python train.py --n_layer=10 --d_model=384 --n_experts=24 --experts_per_token=2 --d_expert=128 --d_shared_expert=0 --activation="reglu" --moe_layers=[1, 2, 3, 4, 5, 6, 7, 8, 9] --router_score="softmax" --normalize_top_k=true --routed_scale=1.0 --balance_loss=0.00534 --balance_bias=false --router_cosine_scale=14.0 --router_bias=true --init_std_router=0.0304 --lr_router=0.000573 --n_head=3 --n_kv_head=1 --head_dim=128 --vocab_size=32000 --norm="rmsnorm" --norm_place="pre" --norm_eps=1e-05 --positions="rope" --rope_base=10000.0 --rope_fraction=0.5 --qk_norm=false --attn_scale=0.0884 --tie_embeddings=false --parallel_block=false --init="normal" --init_std_qkv=0.0319 --init_std_o=0.00713 --init_std_up=0.0319 --init_std_down=0.00436 --optimizer="muon_variant" --lr=0.00125 --lr_mult_down=1.5 --beta1=0.95 --lr_head=0.00675 --warmup_steps=200 --schedule="wsd" --decay_fraction=1.0 --decay_shape="linear" --final_lr_fraction=0.0 --batch_tokens=65536 --seq_len=1024 --doc_mask=false --z_loss=0.0001 --train_tokens=304500000 --steps=4647 --dataset="wikipedia_en"
Below are experts of layer 4 (counted from 0) of a mixture-of-experts language model. Rows are named router (the router's row for the expert), down (a neuron's output weights, with its number) and show model dimensions 192-383. Each number is 50 + 10 x the weight over its row's rms, rounded and kept within 0 to 99.
Before each expert's rows: "raises" lists some tokens whose logits its average output raises strongly, later layers aside. This comes from a sample of Wikipedia text that the model never trained on.

# expert 4
raises: "al", "ed", "ally", "at", "id", "ids"
router:49 61 63 45 68 54 55 46 63 39 59 47 48 43 41 37 65 61 47 64 57 42 44 35 56 48 52 51 65 62 52 67 39 59 53 51 62 44 66 29 55 41 35 57 46 54 44 59 49 63 43 57 64 66 59 66 51 59 53 59 50 62 59 54 34 46 64 58 52 77 58 56 39 57 44 42 56 61 56 51 59 41 42 49 40 44 37 39 64 36 56 46 36 44 46 57 39 53 41 49 20 49 44 52 47 50 40 46 36 28 41 56 47 55 46 57 85 56 52 53 38 60 59 43 64 49 43 37 55 46 65 70 37 42 56 40 47 57 53 40 55 55 55 50 23 52 50 61 49 47 47 57 52 44 40 48 61 47 57 40 38 60 49 52 52 46 59 53 66 39 39 31 37 39 54 41 36 53 52 61 30 52 45 31 52 50 57 52 64 58 51 38
down1:54 50 45 55 53 52 59 43 61 52 38 45 41 62 46 50 43 50 63 31 55 56 54 44 50 52 53 43 72 46 68 73 56 52 61 47 79 61 52 39 34 58 22 64 33 30 48 49 56 58 40 50 50 65 38 44 61 47 56 40 61 31 65 34 56 58 34 34 52 57 58 54 40 35 65 60 46 45 61 49 51 54 47 50 40 50 42 59 73 29 56 63 56 54 29 26 43 65 61 62 47 41 73 53 71 39 52 35 41 57 51 53 53 53 39 56 58 56 42 41 36 65 49 61 61 51 41 49 60 53 50 52 34 46 54 40 44 56 46 52 34 44 41 50 70 50 44 46 31 36 37 39 50 45 49 28 37 44 29 51 44 66 67 41 43 45 52 38 69 45 42 53 53 48 45 45 62 48 61 48 55 54 55 50 44 57 58 63 64 64 61 61

# expert 0
raises: "lip", "tal", "pan"
router:49 52 54 46 51 56 49 59 35 56 55 47 38 42 51 39 65 51 41 51 36 72 55 47 47 66 47 42 49 49 44 36 29 43 49 55 39 48 54 56 53 47 56 56 61 39 48 46 67 58 65 55 56 48 67 60 64 55 66 47 34 63 43 52 73 55 38 38 65 52 72 43 59 52 62 54 31 46 48 48 49 32 57 46 55 48 45 62 51 46 43 50 52 50 50 54 52 49 34 47 66 46 44 34 64 35 45 66 51 58 61 50 50 40 50 64 47 59 56 55 57 58 42 57 40 60 60 42 43 53 25 57 55 57 58 46 43 40 30 59 44 37 65 45 56 66 42 29 47 61 61 65 49 56 74 44 62 64 65 63 55 59 56 47 40 45 58 59 44 55 30 39 34 57 62 58 59 58 50 47 59 42 51 56 52 42 41 40 56 45 28 39
down0:44 45 54 48 63 62 56 62 43 47 39 55 43 50 51 51 51 64 49 55 40 53 67 60 52 46 74 44 55 58 60 46 56 48 55 53 49 38 39 43 54 39 65 57 58 43 50 19 41 52 56 66 55 59 69 70 35 75 72 63 74 67 47 44 41 60 63 39 75 31 74 59 62 51 53 76 49 43 53 54 62 41 52 33 53 45 46 46 58 46 55 56 52 56 31 50 58 55 57 47 50 43 49 61 56 48 58 49 34 45 47 38 45 48 55 56 39 70 66 50 52 38 39 57 49 56 50 37 63 39 47 39 49 48 46 67 38 44 36 44 68 43 54 41 62 53 49 51 56 57 45 41 47 46 54 56 55 52 52 50 40 49 74 47 48 51 55 42 38 45 47 46 33 35 50 47 33 45 40 56 46 60 67 47 41 25 44 61 55 32 39 44

# expert 10
raises: "um", "t", "."
router:44 41 38 41 55 56 43 52 34 51 59 69 46 39 50 53 56 59 62 59 51 63 39 62 37 65 36 63 39 45 37 34 60 47 59 57 42 45 63 45 49 55 56 37 55 56 35 46 48 44 58 61 41 57 46 54 47 51 58 68 53 54 50 41 35 52 47 54 38 52 57 53 61 80 49 43 53 58 55 35 56 50 60 54 33 38 38 23 57 57 58 41 46 45 49 46 53 46 44 62 74 49 42 41 37 58 80 52 52 58 48 40 54 65 51 21 50 50 53 64 51 40 42 43 41 56 51 53 45 36 52 50 65 44 46 57 53 59 46 51 38 36 63 53 46 34 46 41 37 58 61 46 74 54 51 49 41 62 32 59 70 65 47 51 62 54 66 54 50 41 48 51 63 47 49 48 50 49 37 72 50 56 59 56 55 57 44 50 57 50 39 50
down2:56 31 49 53 51 44 34 59 43 50 57 47 58 40 49 47 34 72 50 46 50 46 54 54 47 56 63 42 36 52 47 55 67 54 53 50 47 51 50 63 54 51 45 49 39 57 45 46 53 53 33 50 53 41 45 53 42 60 46 43 57 52 60 38 61 54 62 53 61 72 56 45 43 57 50 50 53 45 52 40 34 45 44 52 31 37 38 49 45 27 45 37 48 56 52 52 44 49 62 39 43 46 41 38 35 44 67 41 64 50 33 69 43 51 45 63 49 64 55 56 32 27 51 52 48 47 52 33 64 59 34 59 51 32 64 54 45 53 55 62 62 47 59 33 48 50 63 48 44 58 45 40 58 36 48 51 42 69 42 48 60 50 37 62 48 48 54 52 46 42 54 47 52 57 41 32 37 47 54 61 57 60 49 34 37 52 49 49 38 61 60 49